From a checkpoint of a small mixture-of-experts model trained on Wikipedia.
Size: 9 layers, width 128, vocabulary 8192, 27.8M parameters.
Experts: 128 experts in each of 8 layers, 3 picks a token, a softmax router.
Training: a variant of Adam for the experts, 366M tokens.
Below are experts of layer 5 (counted from 0) of a mixture-of-experts language model. Rows are named router (the router's row for the expert), down (a neuron's output weights, with its number) and show model dimensions 32-63. Each number is 200 + 20 x the weight over its row's rms, rounded and kept within 0 to 999.
Before each expert's rows: a language model's description of what the expert responds to. This comes from a sample of Wikipedia text that the model never trained on.

# expert 59
It responds to: Pipe separators and tokens in population or census tables and measurements, like km, mi, decimal points, percentages, and IPA after a slash.
router,204,209,236,185,211,188,227,186,221,181,179,199,221,243,222,231,209,200,179,187,200,201,180,174,149,205,174,177,218,181,188,221
down0,202,211,171,206,170,186,181,198,195,230,188,188,197,242,194,193,197,202,196,205,226,217,184,169,172,201,198,192,200,223,200,189
down1,245,203,129,196,204,205,196,197,202,179,196,190,220,213,205,182,150,206,226,178,192,232,238,235,206,235,205,178,192,192,198,202
down2,231,185,154,181,185,192,166,175,197,200,171,219,203,187,216,198,196,196,233,203,214,171,210,237,198,181,204,193,183,199,189,191
down3,193,210,210,178,229,200,202,195,209,191,189,184,190,178,203,198,203,184,198,176,202,230,180,206,194,181,231,215,227,184,236,210
down4,207,229,201,166,204,200,196,149,204,229,189,190,198,207,209,182,210,189,196,191,174,191,209,182,213,196,202,213,219,209,175,210
down5,196,187,249,212,202,226,202,202,196,160,211,227,190,212,169,223,217,167,206,200,182,195,197,220,169,235,177,214,185,210,207,193
down6,206,211,190,224,177,246,175,212,185,210,210,164,198,233,185,206,158,165,204,235,205,202,190,208,199,211,205,193,216,248,197,221
down7,236,209,212,226,193,217,184,192,210,172,230,210,197,217,238,230,206,246,207,239,212,187,186,196,155,191,176,219,197,191,188,186
down8,177,172,166,211,192,198,227,205,205,203,187,164,182,194,195,188,163,200,205,208,192,196,212,182,239,195,178,198,192,221,217,190
down9,177,213,191,214,226,198,193,242,226,206,161,215,236,200,210,201,168,220,204,185,191,194,182,194,183,211,165,218,198,213,197,241
down10,201,199,222,260,201,247,194,176,212,234,187,202,203,187,187,189,196,203,193,200,202,181,201,188,168,238,190,211,209,214,228,188
down11,214,233,179,180,192,211,202,209,184,202,210,176,215,177,208,206,189,231,174,208,200,202,162,168,219,199,204,156,201,210,212,255
down12,215,220,194,195,181,160,183,223,158,180,189,221,211,181,186,189,212,207,229,217,234,217,177,172,192,227,192,185,219,183,229,209
down13,207,184,215,191,217,217,226,201,214,227,174,192,216,208,209,174,157,195,214,166,176,187,202,210,200,207,218,185,178,159,199,209
down14,200,199,176,228,214,174,186,235,171,204,219,213,168,193,207,190,202,211,241,203,213,219,202,194,181,191,186,183,173,210,197,172
down15,192,179,188,184,172,216,235,175,214,224,215,171,210,182,197,193,205,204,232,224,204,181,171,216,210,204,198,234,182,210,167,209
down16,196,183,187,188,204,157,226,206,184,227,186,236,191,207,182,174,172,220,203,199,163,199,210,184,182,191,218,227,205,174,190,233
down17,205,201,214,193,209,210,215,176,184,206,177,179,202,222,211,168,129,223,206,229,234,201,221,226,192,167,224,192,183,219,188,188
down18,206,214,176,215,219,203,200,211,173,170,212,186,189,208,215,225,180,203,204,258,200,125,186,185,217,216,181,209,201,213,231,167
down19,166,183,212,274,238,207,202,212,199,188,201,184,214,192,189,217,220,181,194,196,192,173,219,203,190,194,185,191,203,199,164,200
down20,163,190,224,219,210,176,193,193,195,195,213,196,232,231,178,192,217,185,209,215,201,247,204,209,187,218,191,200,183,202,180,202
down21,207,200,215,159,206,212,202,201,200,214,169,210,219,218,216,197,203,227,182,183,206,235,178,190,213,186,176,206,211,175,181,202
down22,211,206,195,185,204,218,216,180,163,177,197,184,227,164,206,231,143,212,222,198,207,198,189,193,190,204,202,214,199,213,214,207
down23,217,232,197,171,197,208,194,186,229,199,219,191,206,172,194,205,205,175,203,176,160,195,195,203,187,213,231,194,218,215,186,192
down24,225,191,212,168,178,201,212,183,225,192,196,191,189,212,186,227,193,187,153,220,211,195,215,198,136,203,191,198,208,160,197,184
down25,217,197,227,212,223,208,172,207,192,200,195,183,218,196,199,244,184,215,237,228,189,139,212,188,198,167,240,195,208,212,216,207
down26,205,195,192,186,194,194,194,206,256,203,187,208,200,211,221,183,210,196,207,195,177,207,209,185,169,224,223,214,214,199,200,193
down27,206,194,193,206,199,241,185,225,201,214,208,209,163,192,190,186,208,180,187,207,204,180,192,209,180,203,197,236,198,229,201,195
down28,237,226,207,203,197,188,193,154,205,194,208,154,194,187,211,197,235,167,191,209,181,189,183,221,186,202,224,215,219,231,197,178
down29,175,230,195,184,208,165,185,188,247,207,190,197,208,178,177,218,210,204,222,177,164,202,210,213,176,218,204,225,204,184,215,234
down30,178,251,206,207,188,204,216,208,181,170,199,198,199,179,198,187,203,160,176,237,149,185,181,200,225,196,258,236,221,214,182,191
down31,180,205,234,233,221,201,184,197,170,205,201,219,154,188,195,210,207,240,188,165,189,187,198,200,208,176,152,190,174,212,209,192
down32,217,211,170,215,172,230,188,168,227,161,213,219,225,171,198,237,190,170,196,207,197,206,193,213,210,196,182,208,186,177,216,185
down33,193,196,193,204,217,224,203,199,206,202,180,173,203,205,195,224,198,182,172,207,178,217,225,220,197,211,217,235,187,208,192,194
down34,201,177,203,203,220,204,198,196,195,222,213,160,208,193,213,175,213,172,228,216,184,210,199,192,188,211,243,245,214,208,214,196
down35,227,199,183,186,172,200,205,214,185,209,181,202,204,205,204,215,187,177,239,243,242,216,188,213,173,222,207,228,191,177,231,188
down36,194,199,195,213,187,203,176,233,194,193,211,206,194,192,188,199,205,187,216,205,201,234,151,232,217,220,153,217,192,188,217,168
down37,221,214,146,163,199,203,183,202,188,221,215,184,194,190,227,208,204,192,215,210,167,228,187,176,237,219,175,230,204,223,211,209
down38,204,197,197,205,197,167,181,207,147,186,184,190,182,227,193,215,157,217,207,227,203,198,190,178,195,179,231,224,218,191,215,184

# expert 51
It responds to: Early pieces of words like Ph-ys, Cr-ys and syn, hyp, plus hyphens in table rules and taxonomy or list markup.
router,166,230,231,192,220,186,243,186,228,166,180,193,220,218,235,227,204,217,199,207,176,212,185,173,183,211,175,171,223,193,195,204
down0,226,199,255,220,207,186,203,198,223,213,228,210,222,180,190,192,204,190,218,240,210,211,201,161,177,203,203,198,187,214,220,186
down1,227,204,209,248,181,192,223,204,168,212,240,199,218,170,222,219,196,222,192,203,208,239,204,176,222,204,241,224,217,197,175,215
down2,179,237,166,211,215,249,155,194,175,180,191,221,195,237,225,189,222,231,195,212,208,233,188,201,203,192,182,205,212,198,197,204
down3,181,204,194,202,199,207,197,198,209,177,220,179,207,215,222,189,169,225,201,210,197,202,182,175,231,166,205,223,192,201,178,234
down4,209,192,200,178,221,198,192,230,224,226,197,203,205,200,208,175,214,194,205,199,196,184,206,246,206,158,224,197,242,170,174,208
down5,200,187,223,217,213,208,201,231,228,190,158,182,213,224,210,224,169,208,199,205,204,222,175,232,175,225,154,186,201,218,206,190
down6,211,198,200,175,244,186,207,222,171,214,195,206,200,207,222,200,195,208,191,187,186,186,181,223,224,177,227,176,197,169,204,159
down7,190,173,185,179,198,187,198,207,183,245,210,175,218,191,194,203,207,229,185,190,227,223,166,228,220,177,171,208,199,245,191,199
down8,196,202,223,216,209,194,225,230,213,184,214,203,175,201,212,199,197,235,185,183,163,182,157,174,192,160,228,181,233,175,168,179
down9,221,183,204,201,188,211,193,218,177,238,189,209,190,188,195,179,199,222,183,208,193,207,197,182,216,198,207,190,194,221,224,216
down10,200,179,220,220,201,225,219,205,228,186,186,184,202,177,260,177,222,200,226,226,182,187,210,206,237,198,192,203,213,198,208,212
down11,184,217,182,189,187,191,218,191,207,187,172,164,196,243,158,214,204,193,203,216,189,209,201,176,182,209,152,221,179,212,194,194
down12,220,238,158,190,193,194,204,194,215,191,200,172,179,205,186,205,224,194,188,234,207,202,230,215,242,198,198,215,213,187,226,195
down13,187,175,238,186,227,229,213,205,180,202,152,201,207,212,202,191,226,207,209,209,219,202,190,235,219,210,205,212,209,186,177,228
down14,188,184,202,226,213,197,173,224,196,206,199,220,189,228,219,220,211,195,233,174,161,182,202,173,183,167,190,189,230,216,186,198
down15,170,206,186,167,222,213,215,228,212,198,200,204,198,195,167,182,240,159,177,199,211,209,195,219,172,211,202,215,174,183,212,233
down16,199,250,226,183,207,159,191,176,195,205,220,163,190,225,201,226,224,217,189,203,204,193,193,226,219,207,180,210,202,229,209,168
down17,166,231,235,177,210,204,218,206,180,169,187,210,174,256,216,165,222,188,174,192,222,210,183,208,197,186,193,212,213,215,160,220
down18,177,222,179,188,207,185,224,195,175,191,218,169,197,199,237,193,186,190,192,182,170,237,176,224,183,211,185,220,180,192,213,178
down19,218,189,257,178,162,206,229,184,188,183,258,216,217,204,175,188,218,212,170,204,220,196,166,190,204,198,214,198,175,195,189,197
down20,218,190,223,188,188,186,208,210,165,223,192,213,209,200,225,166,277,187,231,194,197,175,191,191,177,195,185,191,197,195,175,166
down21,208,230,203,187,210,191,159,240,238,186,193,174,204,200,210,209,196,190,186,195,193,201,208,170,168,208,171,180,205,198,235,202
down22,200,185,175,230,233,183,178,200,220,212,177,169,216,201,225,198,205,205,268,213,253,213,211,197,191,189,177,194,200,218,209,221
down23,192,200,244,217,149,199,179,196,220,191,198,202,180,196,194,213,212,188,184,190,197,203,174,192,206,208,219,237,218,184,194,221
down24,212,203,219,245,215,186,211,209,207,210,178,218,209,206,206,230,199,215,235,209,200,179,211,170,200,197,200,229,129,178,193,214
down25,206,185,204,204,186,216,193,210,179,182,189,214,167,224,177,197,198,200,154,208,213,203,188,162,205,183,188,188,204,221,260,232
down26,171,188,191,186,209,186,185,215,184,196,173,187,196,211,203,199,239,217,159,189,197,174,193,192,192,209,195,203,173,171,193,235
down27,219,202,214,194,209,178,207,229,157,178,158,185,228,228,233,175,206,187,181,217,209,180,212,215,188,207,168,188,220,215,241,180
down28,229,189,214,183,147,204,216,196,201,193,207,184,154,199,175,210,199,214,221,188,186,177,190,199,198,214,196,227,190,215,174,210
down29,178,212,197,218,193,191,217,192,220,195,184,205,246,184,236,235,217,169,206,194,158,201,214,192,201,200,187,221,200,216,184,197
down30,173,222,195,194,189,217,217,234,199,208,175,201,191,205,213,168,199,201,222,227,192,200,218,224,193,211,214,201,190,188,191,215
down31,190,204,192,203,187,174,204,185,211,198,198,175,180,193,193,196,220,196,196,217,217,188,218,199,225,232,202,209,214,190,164,197
down32,156,211,225,213,202,218,189,206,190,211,195,210,251,189,236,194,212,203,191,202,193,187,193,237,213,208,230,171,188,181,211,223
down33,232,172,169,194,221,204,167,225,150,201,204,217,182,176,174,190,186,190,185,182,235,187,233,234,196,208,197,215,196,191,199,219
down34,195,219,190,190,164,225,220,192,209,155,192,196,223,209,188,205,195,184,181,218,210,182,208,188,211,183,202,192,218,213,175,224
down35,205,181,176,203,195,199,197,182,191,232,183,185,173,198,171,186,169,197,173,181,172,160,187,225,177,212,232,200,202,204,213,175
down36,206,229,217,204,190,194,253,197,202,218,188,227,196,187,184,196,180,204,207,180,159,187,193,180,179,221,200,201,184,198,192,197
down37,178,191,204,232,240,206,167,184,210,229,157,235,218,207,185,208,214,206,205,179,210,160,166,232,187,210,205,202,219,202,228,202
down38,201,223,189,229,206,229,208,231,184,173,228,235,171,199,198,224,165,201,188,219,211,208,202,213,230,219,201,147,168,165,200,206

# expert 55
It responds to: Words in award, election and competition tables, such as Awards, votes, Party, Gold medal, victory, and fragments of listed names.
router,188,219,211,195,239,176,233,183,231,195,184,203,199,208,230,181,235,208,194,207,184,229,190,200,172,211,181,178,235,169,198,190
down0,206,206,223,182,202,176,224,190,163,168,185,210,238,199,189,228,190,191,211,210,219,218,198,223,229,198,204,203,175,159,159,172
down1,217,247,246,226,229,202,207,225,178,240,211,169,197,220,231,211,200,231,195,217,208,209,177,184,221,230,196,202,224,214,187,207
down2,181,221,230,175,201,202,222,217,210,217,199,163,205,214,226,203,197,211,187,178,199,211,202,215,209,193,226,225,185,215,219,167
down3,225,191,226,167,232,220,188,229,212,200,217,203,229,198,230,215,200,209,225,219,235,174,249,194,252,187,217,239,191,195,245,214
down4,235,200,236,192,214,202,192,207,188,196,210,196,198,223,193,181,198,177,216,182,213,204,191,209,238,178,194,213,161,234,215,195
down5,183,204,183,170,206,164,194,214,196,196,180,216,206,225,204,239,214,227,212,190,206,226,194,220,225,182,193,205,189,183,170,167
down6,259,208,224,176,204,178,185,190,196,201,162,213,209,190,185,192,202,232,208,211,204,196,209,168,188,193,230,174,194,165,198,197
down7,195,170,195,181,249,181,195,214,184,217,217,197,220,183,185,196,201,171,233,211,220,233,146,214,201,197,191,199,166,187,167,177
down8,198,218,204,226,197,202,214,195,186,195,220,189,203,198,197,176,169,197,207,202,178,234,188,212,151,215,205,193,190,224,183,196
down9,157,219,195,198,208,164,177,202,209,189,176,185,189,210,192,161,218,213,191,200,176,194,187,202,186,197,201,209,200,226,205,188
down10,223,166,200,246,209,209,198,190,222,228,223,200,184,212,201,179,187,203,177,151,191,163,225,177,178,169,217,193,221,190,170,215
down11,186,213,218,169,179,194,189,221,200,191,210,198,214,223,170,197,202,216,194,188,197,188,225,206,167,224,238,203,175,189,218,223
down12,197,178,179,198,180,183,225,215,205,189,211,201,216,234,192,193,187,205,150,155,196,229,220,201,210,171,198,199,200,224,183,175
down13,225,206,236,184,228,214,193,223,183,174,161,183,217,231,197,191,171,215,223,216,154,195,180,187,207,177,225,207,204,177,213,219
down14,216,187,203,242,169,197,209,183,182,224,221,182,190,203,177,172,193,195,191,185,188,174,198,177,199,181,209,156,198,246,218,190
down15,192,189,156,191,187,185,208,199,186,181,188,214,230,195,197,195,186,225,195,226,215,191,211,193,188,172,203,207,206,186,155,198
down16,217,173,233,182,174,201,189,204,215,208,180,226,199,201,227,219,166,176,174,181,189,162,224,156,217,218,161,195,200,184,200,170
down17,199,217,172,161,188,202,201,161,189,213,194,194,209,202,207,189,193,191,205,216,184,221,226,202,197,193,236,173,214,189,203,186
down18,231,208,201,150,186,213,190,193,202,212,204,207,187,214,208,212,196,184,202,187,182,191,199,203,215,174,199,201,196,198,190,198
down19,177,212,199,194,211,176,217,197,218,186,230,222,189,206,183,189,182,195,213,185,163,187,195,224,184,209,189,170,211,214,224,223
down20,216,194,193,183,199,214,221,213,194,184,203,190,178,186,195,217,223,192,207,207,152,226,212,221,193,215,186,175,179,202,190,218
down21,169,174,200,218,226,200,221,190,217,222,217,185,202,193,175,230,191,192,203,138,172,194,209,168,199,171,225,201,209,217,189,195
down22,167,182,158,192,192,202,229,208,169,204,218,230,193,205,224,194,192,178,184,193,208,148,226,204,207,193,194,201,234,200,213,153
down23,190,199,199,224,181,175,214,188,210,175,141,182,173,218,183,163,172,220,244,200,185,206,169,181,211,195,215,222,206,189,251,207
down24,197,218,242,223,204,190,180,204,192,192,224,184,185,147,203,207,170,185,234,179,212,186,203,218,204,193,201,186,202,192,212,204
down25,177,215,224,173,199,215,169,217,202,210,240,201,207,204,193,203,166,180,211,216,126,178,205,192,205,196,164,193,209,172,195,202
down26,193,200,220,173,184,192,199,228,172,181,199,172,200,185,218,217,192,209,192,186,206,214,192,210,195,200,234,203,237,208,169,195
down27,214,204,200,228,211,207,222,173,220,173,208,222,187,205,184,227,236,216,160,207,198,208,214,235,231,206,198,206,211,201,224,199
down28,208,214,231,201,208,191,181,218,215,191,178,205,190,187,212,196,173,205,183,231,192,224,190,179,198,195,205,215,161,207,195,211
down29,212,187,216,226,202,219,173,200,193,185,200,199,170,213,165,218,186,165,211,188,190,200,172,196,193,181,165,212,195,201,204,210
down30,242,211,215,175,212,225,195,207,207,188,207,215,155,213,217,191,208,195,182,188,189,211,240,207,186,173,188,212,218,223,220,191
down31,186,190,177,198,198,182,234,186,197,214,198,185,210,205,221,208,187,191,162,194,206,222,170,171,186,179,185,200,216,199,217,183
down32,180,237,175,199,221,197,212,200,211,199,202,216,192,209,221,172,147,215,219,234,162,193,220,207,196,204,212,191,193,184,197,205
down33,195,187,190,194,199,192,208,184,183,196,225,194,206,204,194,178,183,188,205,191,197,188,215,189,214,212,244,179,213,211,162,183
down34,197,221,200,193,196,219,231,211,231,209,188,167,199,189,185,217,215,198,201,192,221,192,217,219,220,199,228,224,203,216,205,217
down35,186,175,248,201,215,192,194,203,199,177,203,180,195,220,186,232,195,189,185,213,226,191,213,220,197,197,189,192,234,166,217,205
down36,230,226,168,181,184,253,175,214,223,247,224,249,186,181,226,184,214,196,183,165,198,208,189,189,218,192,173,243,174,184,233,232
down37,197,192,195,187,216,194,205,217,191,177,181,166,219,209,197,218,233,177,197,210,202,222,192,197,192,188,180,174,156,167,204,194
down38,232,174,255,199,220,198,201,224,212,194,199,172,221,220,192,197,213,158,213,184,185,195,168,215,207,191,197,162,197,170,173,183

# expert 39
It responds to: Sports career and competition nouns after the or a, such as draft, debut, final, Cup, Championship, title, round, season.
router,183,206,233,203,209,178,226,208,203,192,163,199,208,217,219,212,235,233,189,219,190,213,194,192,197,216,185,207,215,185,190,203
down0,219,219,166,225,170,208,181,181,196,186,178,199,166,226,173,190,160,193,209,192,194,181,220,208,201,214,183,216,216,211,255,206
down1,235,238,242,197,200,216,171,246,189,187,192,178,217,195,222,200,174,173,208,190,219,186,214,185,233,194,223,209,202,216,226,218
down2,182,181,198,192,222,198,171,210,209,173,194,161,218,177,238,201,229,200,190,179,205,190,225,229,213,188,176,213,213,190,191,165
down3,206,235,207,208,202,201,205,229,205,150,192,215,208,183,189,193,197,175,191,227,199,182,204,173,197,240,212,192,225,219,251,185
down4,201,208,179,214,216,194,178,189,192,201,216,156,217,236,175,194,198,206,199,204,214,197,184,224,220,186,217,193,136,204,194,201
down5,236,236,217,199,192,204,201,201,159,209,205,207,209,181,195,182,200,171,188,195,217,181,192,196,187,195,216,203,202,205,182,226
down6,249,189,196,215,225,182,201,220,198,196,244,173,161,206,209,217,150,164,190,196,218,184,177,195,193,192,179,197,220,167,182,215
down7,212,196,222,143,188,194,224,179,228,197,197,207,210,198,180,179,171,192,175,176,223,229,173,196,191,217,174,218,184,181,220,224
down8,201,209,189,217,213,194,197,206,216,168,188,227,191,180,173,163,202,255,188,190,190,208,177,200,185,201,191,168,197,217,221,209
down9,174,202,224,187,236,182,186,208,201,212,162,205,177,243,221,198,192,211,188,203,191,197,212,219,167,190,190,200,190,228,203,183
down10,191,193,197,172,187,178,196,226,170,204,249,183,195,212,190,215,211,216,214,209,189,195,182,222,206,199,238,163,210,199,193,221
down11,188,175,191,185,221,201,176,173,188,201,173,197,218,210,188,208,210,214,164,189,179,200,174,222,189,174,181,193,223,161,224,196
down12,165,200,232,188,215,208,202,242,175,180,175,169,218,212,215,176,184,213,219,214,213,200,215,195,196,243,212,188,192,211,199,200
down13,224,225,211,238,201,183,178,185,213,202,218,163,213,219,211,201,203,197,201,195,200,179,202,215,207,171,200,211,203,174,161,185
down14,180,239,171,214,187,181,188,192,234,205,179,202,228,212,207,189,199,202,187,222,203,202,180,216,207,197,201,238,210,184,216,176
down15,219,207,172,187,224,164,214,228,204,190,183,187,209,203,196,225,191,205,201,203,186,204,200,204,189,179,206,222,175,183,200,176
down16,198,200,171,219,200,223,177,214,175,190,228,224,192,193,172,211,196,216,186,210,199,166,194,182,242,164,240,211,203,201,195,179
down17,203,189,181,232,184,192,220,208,188,208,201,191,196,161,256,228,200,210,196,204,201,200,190,157,208,212,197,201,182,215,165,205
down18,198,203,199,203,193,184,206,226,240,232,205,214,223,195,210,186,203,155,183,191,211,154,240,208,202,235,211,220,214,184,194,204
down19,205,153,188,219,186,195,243,210,194,208,187,187,185,203,203,157,193,152,172,210,223,192,229,202,157,195,208,168,205,212,187,195
down20,213,225,175,177,241,202,195,231,196,181,223,166,205,223,210,212,156,155,223,220,214,220,178,215,223,224,198,166,212,201,194,234
down21,204,195,212,171,193,222,207,195,222,200,204,194,174,184,243,203,203,214,210,217,189,195,203,204,219,209,178,220,201,200,182,197
down22,227,241,226,215,225,239,181,250,173,169,207,181,184,193,204,201,225,205,182,216,196,171,197,158,185,207,214,191,183,198,197,210
down23,232,198,190,213,201,185,175,225,178,222,248,247,199,181,193,202,184,210,188,211,184,204,204,195,194,214,229,194,186,235,181,191
down24,213,186,189,174,186,168,190,211,259,171,230,143,198,203,184,190,196,191,196,191,232,218,185,202,213,222,162,218,209,215,171,226
down25,220,186,224,203,198,198,192,182,219,174,213,188,231,205,207,205,198,229,208,194,213,216,190,192,170,212,209,245,207,221,219,187
down26,207,209,202,182,201,210,199,185,184,201,179,193,207,172,209,207,207,196,198,209,183,202,183,199,187,216,139,170,190,231,241,195
down27,212,196,176,202,197,223,203,209,209,184,225,195,193,168,189,195,192,194,199,173,189,218,156,183,204,223,233,187,203,176,204,235
down28,230,186,257,189,177,193,202,218,167,219,178,228,163,225,232,175,218,164,184,169,187,191,192,184,188,223,195,211,204,186,210,215
down29,171,205,211,159,207,239,202,186,188,184,211,153,198,197,203,237,211,185,220,209,206,173,202,219,190,209,228,218,221,229,184,200
down30,189,206,165,205,181,188,180,192,218,214,192,178,221,184,220,192,181,166,172,230,223,217,170,234,175,191,201,234,180,185,215,194
down31,195,188,164,193,215,211,186,176,215,181,229,203,219,206,190,187,183,208,211,218,193,160,200,210,196,183,194,199,150,229,198,226
down32,240,197,215,205,234,196,205,187,175,206,204,185,213,186,190,203,187,193,198,171,184,230,164,195,204,170,219,172,180,203,177,244
down33,213,201,199,139,228,196,187,247,201,170,180,232,207,208,209,225,192,211,193,211,198,183,208,206,185,202,173,224,160,209,164,221
down34,243,195,147,207,174,190,220,164,218,172,214,225,232,221,195,179,231,182,215,206,206,195,188,216,202,178,191,206,177,212,210,232
down35,195,189,213,234,178,186,197,201,215,156,204,234,228,219,164,156,182,204,194,152,189,195,198,209,193,210,216,194,210,163,180,184
down36,200,205,229,212,165,200,242,192,192,185,218,167,211,179,200,169,237,192,198,189,211,200,214,190,215,208,225,195,204,213,177,200
down37,220,220,184,194,213,185,206,201,163,226,180,176,196,183,224,176,203,214,183,216,205,172,199,192,199,192,210,178,174,224,220,216
down38,223,197,198,199,225,201,213,204,212,223,164,210,196,203,209,177,200,193,185,176,206,219,188,205,215,192,187,190,218,167,174,233